Below are experts of layer 10 (counted from 0) of a mixture-of-experts language model. Rows are named router (the router's row for the expert) and show model dimensions 0-159. Each number is 128 + 32 x the weight over its row's rms, rounded and kept within 0 to 255. Numbers have three digits each.
After each expert's rows: a language model's description of what the expert responds to; "comes after" lists some tokens at least twice as common just before its tokens as in all text. This comes from a sample of Wikipedia text that the model never trained on. Tokens count by the router's weight.

# expert 16
router:126159169174103156144111128179178164098108164064107093041109158120086112138134099106105114131130148114129135103098124112161116174069093149195082119123087138086152049096112176126093116130148176125118092085093150060164185153111104142137158171169150115147114122149084142115164080133080141127094125142142148114131159101189058094096156149194114164097148119143140140117104134162160107166162119197141080173144146109150120110151093136159150207119138097112107142136176112185138175166134094
It responds to: Numbers and years. Digit tokens in years, ages, dates and table statistics, such as 199 in 1999, 17 in 1760, scores and vote counts.
comes after: " ", " (", "–", ".", " −", " +"

# expert 51
router:079118122173133076120130099186164156189171182116168108111145126132165147111173172120150079107112184102151132109152122125083086097132130144113069143138150150121132100163097111100152103174120085105150164121164159068174159133131152098130100090165146124213093117196094128097074149096166131103123086118132101111176177053123064109137089141142119116123156177157103080147105174169141120090126124155107149126202114087111092162056094147128107112120071172109116119129116086088100073127138123
It responds to: Name pieces and spaces. Spaces and pieces inside personal names and dates in tables and lists, such as Das, Jasper, Sal, K, plus score dashes.
comes after: " |", " S", " R", " D", ";", "|"

# expert 50
router:089076142145109153138107102115099124153120103150200142127089130184137128142130118120143152137092106084166137107139130131132099163165098119107135092156109136062128095180063117063163083160152133126124137148086167121159180103091189074134130137125154068191152169113095096120109194110104090175093110080147120161119058190185161096166125166119106138160173136159103117130176148149142126155092089087100115112145128160075114176133203107112126119144174114117169074137178124093166165090163169
It responds to: Lowercase word-initial consonants. Single initial consonant pieces starting a word after the, a or and, such as b-ass, b-oxes, Sh-h, f-irm.
comes after: " the", " a", " and", " \"", " of", "-"

# expert 41
router:132150093093145123172108138119087168165137176114078162147167157127121150113105185148120152123154104090119155139127084092104048152094069106126102093108135169144138121081128112158154160145088103155133095088161122105174109162173117162142113181133110109195108104131099105075056100103097198128183125173141175149174125070137159096115143070097108155080103159177172132124164072114156208071098132089136104117145161155130188129182129142111161126135140174105102096186143129135086113104142111
It responds to: Possessives, name pieces. Possessive determiners and sentence openers (their, His, Her, There, According), plus second pieces of capitalized names like G-est-apo.
comes after: " G", " H", " K", " of", " g", " E"

# expert 33
router:067063140135132134142108132132142096149127156141129128153106108057157125107081103193198114148112130143142128132141177096126101171114123125099083119140134136191093180138101147125070133100184121170139109228128140107139101127080081148161107080114107204124164129099182121084103150094130163164157120114142093191099145140140156120068165110118133160110133125214123147189198092091107167092101136130172098143137172184117195105110147112113139162102160124124109153138120080101114157076136146
It responds to: Table cells, sentence starters. Table pipes starting rows, first cells like Invalid votes or Chart, and sentence-opening The, In, During, According.
comes after: " |\n", " in", " at", " of", "\n", "."

# expert 29
router:136133138117091133115121147130140083175190096098138154119124089141153191127107111153158128198103078147126107152110169105168186140087150180132157103169162146094190120185131183114087190084137129110117114115150154101154148099148082167161179128185123174113157106133123135164108121137172196158137082137107124094174128142183089132116116101196102076146083209115153145091133092101119129081125068143130131054146175152083084117134140180099106162142140198147120161100146111141101133107125094
It responds to: Numbers and units. Numeric table cells and units, such as km, 000, %, °N, million, and "Website" fields in infobox-style lists.
comes after: "0", ".", "5", "1", "4", "%"

# expert 25
router:154134113125151110077054108137171150045146078077110096121153098151126144086164086136108180126121132132157124114101129133162083109137119094129128157142162063153101143087162119070103144093123130171153139167156136090105100128124068121108175130173102135132135173050185147137108146134182127148119120143170111142154183150128161141124168085121171182161126071135104109104120156106098112183180158101112147109103057090104098096111107189116082151190198097094101161160161187135107083141117129
It responds to: Word endings, year digits. Final pieces completing names and places and the last digit of years in tables, such as Overseas, Denmark, 1990 and Court.
comes after: "201", "–", "200", "202", "199", "198"

# expert 52
router:070159152144141169125127144123098185170156176156176104113141157176131106170104140090156084067106080115166073121167160099135130159153099109128171144179140171062116093138137100099080141136118093142198095156114137114124102160151134166105096110179083120143114095150186120090126118142142133110143184188137088136167158082151142114053170090135075152122068159178162091153134135131129064094082096104114148085146152075136155141127152122089119093125167123151147132161118100082174097108206130
It responds to: Early name syllables. Second pieces of names after an initial letter, such as Th-ib-aut, T-el-angana, T-ob-y, plus starts like fl, dep, rel.
comes after: " T", " K", " B", " H", " |", " Sh"

# expert 14
router:084120097093096102158155112097176113145096139151166130096115106180120206147086176092178064059133133137188121133172144108108087172161140148132094101103105130164152131165073128127112070163153087103113094092119113106112197140140178139135141075165149141139167097131100152146106119087082145120130081061096194179209144135096136105090089109181126089128098133078174100131132094127075117170116125131128153061137123125144203134101094125162149160094104141126152147149119127129186125113164137
It responds to: Spaces before numbers. Bare spaces and dashes before numbers in tables and score rows, plus the word piece art, as in c-artoon, P-art.
comes after: " |", " C", ";", "|", " H", " B"

# expert 55
router:126131177171139070146065138176147163108095094143113116168160139093138124113131115160128154089177160127155102149140159185159139125145105146124163144090136136087145067102092049131149171062148082190170124183135157137173119145160121167107134148120159092175112097148175092132142155125109136123106183154163187108150160144139169131054134133103146176115129164159067100106175149147170084130130168166082098174154144101098128160137073108183151144180054187128163154129144123112131150147140077
It responds to: East Asian names. Pieces of Japanese, Chinese and other Asian romanized names and scripts, such as the ich of Keiichi and the J of Jinru, plus line breaks.
comes after: " ", "u", "i", " Y", "200", "ak"

# expert 1
router:089077164108137158188143179115156142156139118113191109048089089152123154131063156055118110109110158128128150158124130096069065161149136120130103132166122105143166084137135090127105168154163134093132141152135133177108106102122165152163140157133070075154105165112102085104203102119175171136075098121118110206159119110175124074171132159135186158085109136100098100149094131103103074171112115098080100126160122134089175160150133165109112050124131121138089107166108165109149089125121080
It responds to: Word-initial capitals, opening quotes. Opening quotation marks and single capital letters starting names or sentences, such as the B of Bute, the M of Mt., and quote marks after a period.
comes after: ".", " |", ".\n\n", " (", ",", " \""

# expert 31
router:161100103121152144129112144085071113188130093169119139103175172120114112072136144114157116102191125141097147098119127122109155136219092076119130149143089124154101086173155123109064127149130131128172129166116174096173115104132042182133152137122162165061061105081126128155144098148160164156124141128126122136095167092177097121121174121143102117118166139068128147132163139063095158117068133118139149078079143132209170167139176143137136100204125118167140148127116129111061110152090081
It responds to: Commas and clause connectors. Commas, and, that, which, with and pronouns like his linking clauses in biographical prose, such as announced that and Entertainment, which.
comes after: ",", ".", " that", "s", " where", "ing"

# expert 8
router:081127115058131180144072189161083104156119085094198139159142145097181117177149178173119127154130113090148196116139091086125129157160121095207127075163118104084121109158112118169113146160174124162108115166112152109154142110096159084153119155176104114126138123140092074102132113143123164147105144123182095135192103083036168144099153143117075148116186106163130172105166124147088152128090143124098121099149109129088106185132156108168105169132118108102165083113145112079100102131167174
It responds to: He/she pronoun pieces. The pronouns he, she, He, She and who, plus word-initial he/she/C/H pieces, as in she-ets, he-ight, Che-ehy.
comes after: ".", " the", ",", " of", "-", ":"

# expert 43
router:107127076140103072086192145110187163066147117104122108111192082107077168143145128146181136098122097092162058147090110128145130159072128103146144125182107173132130114151116162074097119128073151129154091130140096086138130144107152113157135137141118110155170175104063178115174121102100168117114130093155145131160117110158179123138159123207119081093105158133117154070074155132116149173197129159136125083093156146132111077179077147171117165073077083142115177092096147125144155161103123
It responds to: Numbers in tables. Digits and spaces inside numbers in vote and statistics tables, especially after thousands commas, such as 1,047, 2,067 and 84.51%.
comes after: " |", " ", ",", ".", ":", ";"

# expert 0
router:070113148181088133169115106125098148128076142126141133137114103107124097065117133157118100140115177115151231090158168103122116110147083101108136123138086159185104174163133015058102065079154081115104101119130123077163154053095068158133134118146150119175142166126208088091056111142139126059108180148125114143140183163123130128131156116141130101129135133140122110122099178059108098144166129127145125136126111109126129091148166118093140116141147130144117125162156134141102113157177181
It responds to: Wiki markup and line starts. Structural tokens at line starts such as table pipes, heading equals signs, list dashes and sentence-final periods, plus word-initial re, Pre.
comes after: " |\n", "\n", ".\n\n", "\n\n", ")\n", " |\n\n"

# expert 58
router:150119146125120159130162164180143163170141172112081122161118106104141139170113097118160166129147132113177142164124136139128090167134183058139070111122121120156099209156109137089099134093157154169153097165151106167159079183142125154144094149204088140165185143129091140092101106159141119147167102173139104136113096118129171153112152099109073093093139148172193169212205191070115179115120132137116110129113111144114139117129111150087200104125114174095144130081106130144145132156057169
It responds to: Determiners and relatives. Determiners and relative words after prepositions or articles, such as which, that, this, other, each, same, plus the s in thesis.
comes after: " the", " a", " in", " The", " of", " an"

# expert 21
router:131078157174154062113099144149159153138126118121123125169130078052089135117125159081171085088146106099169160107142166136172144202108123103090160109148154169107159094155112093118115124052096130142153135076159107159096099164114132127081131147191108076180144183110098159056162114161114149074155110096158126132143078118125159106134182146140165117120161147112190167116135172098089172136063166163171115145137192139116126149172119090075138143119171140157072160142154159091146160116140111
It responds to: Pronouns, quantifiers, numbers. Short function words after was, as or commas (one of, there, it, some, the), plus coordinate digits and single letters.
comes after: " |", " as", ",", " was", ":", " the"

# expert 44
router:053096082111096083194115120114174174112106174101186139102068124142083110115122123142165130103165089047140111142156148139141166105162163139105168125065088123142154101191109107142136119113150092097072144117101091134127172110118172103167158149158121161109109147157137114117179095102170129189112111103083108076123155102158104144171174121162132139107109161162156196117152135182098077090119106108146151100148135127107126058105079137126137127101060103089112100087128113046179100104123162
It responds to: Spaces and parentheses before numbers. An opening parenthesis or space just before a number or unit conversion, such as ( 1.97 m), age 18, 1997–1998.
comes after: " |", "|", ";", " in", ":", "1"

# expert 62
router:103138178162108041176166224137177106121163141145122140149118102094117152129150156160136138091163135090139139185137193136111126090150126130100140126153161151164108094169135154087087105171130166121132154074106133108118101117155154131111154091143126104164109113065109157106150097181138119149090142114112104126185125105093119111106161128148087117112108154118094090190161119187089142140162150179087186066168177131061139138143163181181079078061133122105088107152148119149163056151146138
It responds to: Team and place initials. Capital first letters of team, school and country names in sports tables, such as Tennessee T-itans, Minnesota T-wins, K-azakhstan.
comes after: " |", " the", " (", " of", ":", " in"

# expert 36
router:134167101111092132171170149129087145209132145128159136099167090172179093159085116108108080142211107150145108163124156078099130142084133149176106086072073109147125106097133155114173090167149135120159182178123170147133085114083109189144121110067171151148159166154129097095207160138184098157111121109127153105170119084122118136114064118142147114150111134173136124107134102141110141147164187102159142108164141154108111165133067166080160145164120175117158079120146157132084099160197117
It responds to: Early word syllables with r. Second or early word pieces containing r, such as ar, or, ard after a first letter, as in garrison, gardens, Mark, Kar, front.
comes after: " F", " f", " m", " g", ".", " M"

# expert 37
router:111106116169100056108086117158116155182143083161123127130103151121156094104115118151145151113081124192098166103085160098086068119143155112154129151116161125110135211143184129174125159174137124114138189131153092082122126097085033106152098103085150173153127142122131145092130106148169137088171116151117081168069157149192123161135074112121136184138105140140168137091062121104132166133169166135112157139084146082162149096116169094104094114141070124106131154106165210108155171160149145
It responds to: Table pipes, life-event verbs. Pipe separators in election and sports tables, section heading marks, and career verbs in biographies, such as retired, joined, moved.
comes after: " |\n", ".\n\n", "0", ")", " |\n\n", "1"

# expert 18
router:106105082112124142139116125162183137134091133094123111169086172113211190133113155205115126120125114162135130113164147131149116123106101138126149088145149058066148115147051182191173102103181166108080088216139138163144154115164129137139154155171155059145143115104107079091102136107120122177155090157135138137158126088160163078107122120167089149122085140088143121134157125126135070175191096126092096121158147152123121175123117164160059162068155151125107103154120159093107146112176113
It responds to: Codes, numbers, table cells. Capital-letter abbreviations and digits in tables, infoboxes and databases, such as country codes FRA, positions MF, ISBN digits, OMIM, NCBI, taxonomy ranks.
comes after: " ", "-", " (", ":", "I", " A"

# expert 54
router:094109134132088092156046066110193132127071160165186166123109124140105160145131110128149123123162076111103112117140138146120118111146166130144150152082087140116130052128094065163114127070147084194125144164119109139144180145174198164139091148092095090156110151164125071102107077138125128167126169087158153109153157054106168100092089123161133144109146129163110096128100142112146093103072165131133089168153142112104094164105087105148144109145089140108099166144146188098174056135064154
It responds to: Spaces before years, CJK names. Space tokens before years in dates, opening parentheses after names before birth dates, and bytes of Chinese, Thai or Greek script.
comes after: " |", ",", "|", " in", ":", "-"

# expert 27
router:083090149179104127133174135080084160150134183145139194127136114079102081087120138128120130161159093173123167055154165096128133081109076107084109162141164070167164144084126073151147110190181169121162115134148140083166123165112062163118117137088133092142133120112113138068116074124173167109118091140136168207113157145162162130125101121129113167071118156097144077096129059102108118086159084109112127135108138153187153135133163112060154163104103121088151158160110106117103123115183125
It responds to: Biography and film verbs. Reporting verbs and heading marks in career and film articles: received, produced, made, rated, released, plus ==, ===, table pipes.
comes after: " |\n", "\n", "\n\n", ".\n\n", ")", "-"

# expert 47
router:127076118110106156131154155148155081116084161115094090061113111135118124097103147134155113179181114155105140168123148136112165157169108121140143090162127128131153102080087179127081072129151099104105164165151171086142105096120067188153142161163131131098105173148156072126181143085163119126107098173106132139128066117175125118153155120074104055121146088099133112138105142067142170140094156171113112117117141168119113166142204149133156127136076149169103140163143200106053129104026134
It responds to: Articles and determiners. Articles and determiners starting a noun phrase, especially the, a, an, his, its, this, after of, in, or periods.
comes after: " of", ".", " in", ",", " to", " with"

# expert 13
router:192170121145145137133126134175128146088107183127089127108131156128134086176083108131080041155156116151128108179145046156158138121140139098090106128133075129087169120146114145115147083118138126103083132140076106126112167090076096117188087127122142139125146144113126054100084125153120108093137111115138104134086109129135119180149165203114118159091106080154078141103195128159167113154157150183121103172157095157141045164130072111086153161142185160169141106188169173146083133155148137
It responds to: Mid-word pieces, numerals. Word-internal letter pieces like y and ri in names or technical terms, and digits in table figures, such as McIntyre, Python and 127.0 kg.
comes after: " ", " d", " p", " P", " ad", " ex"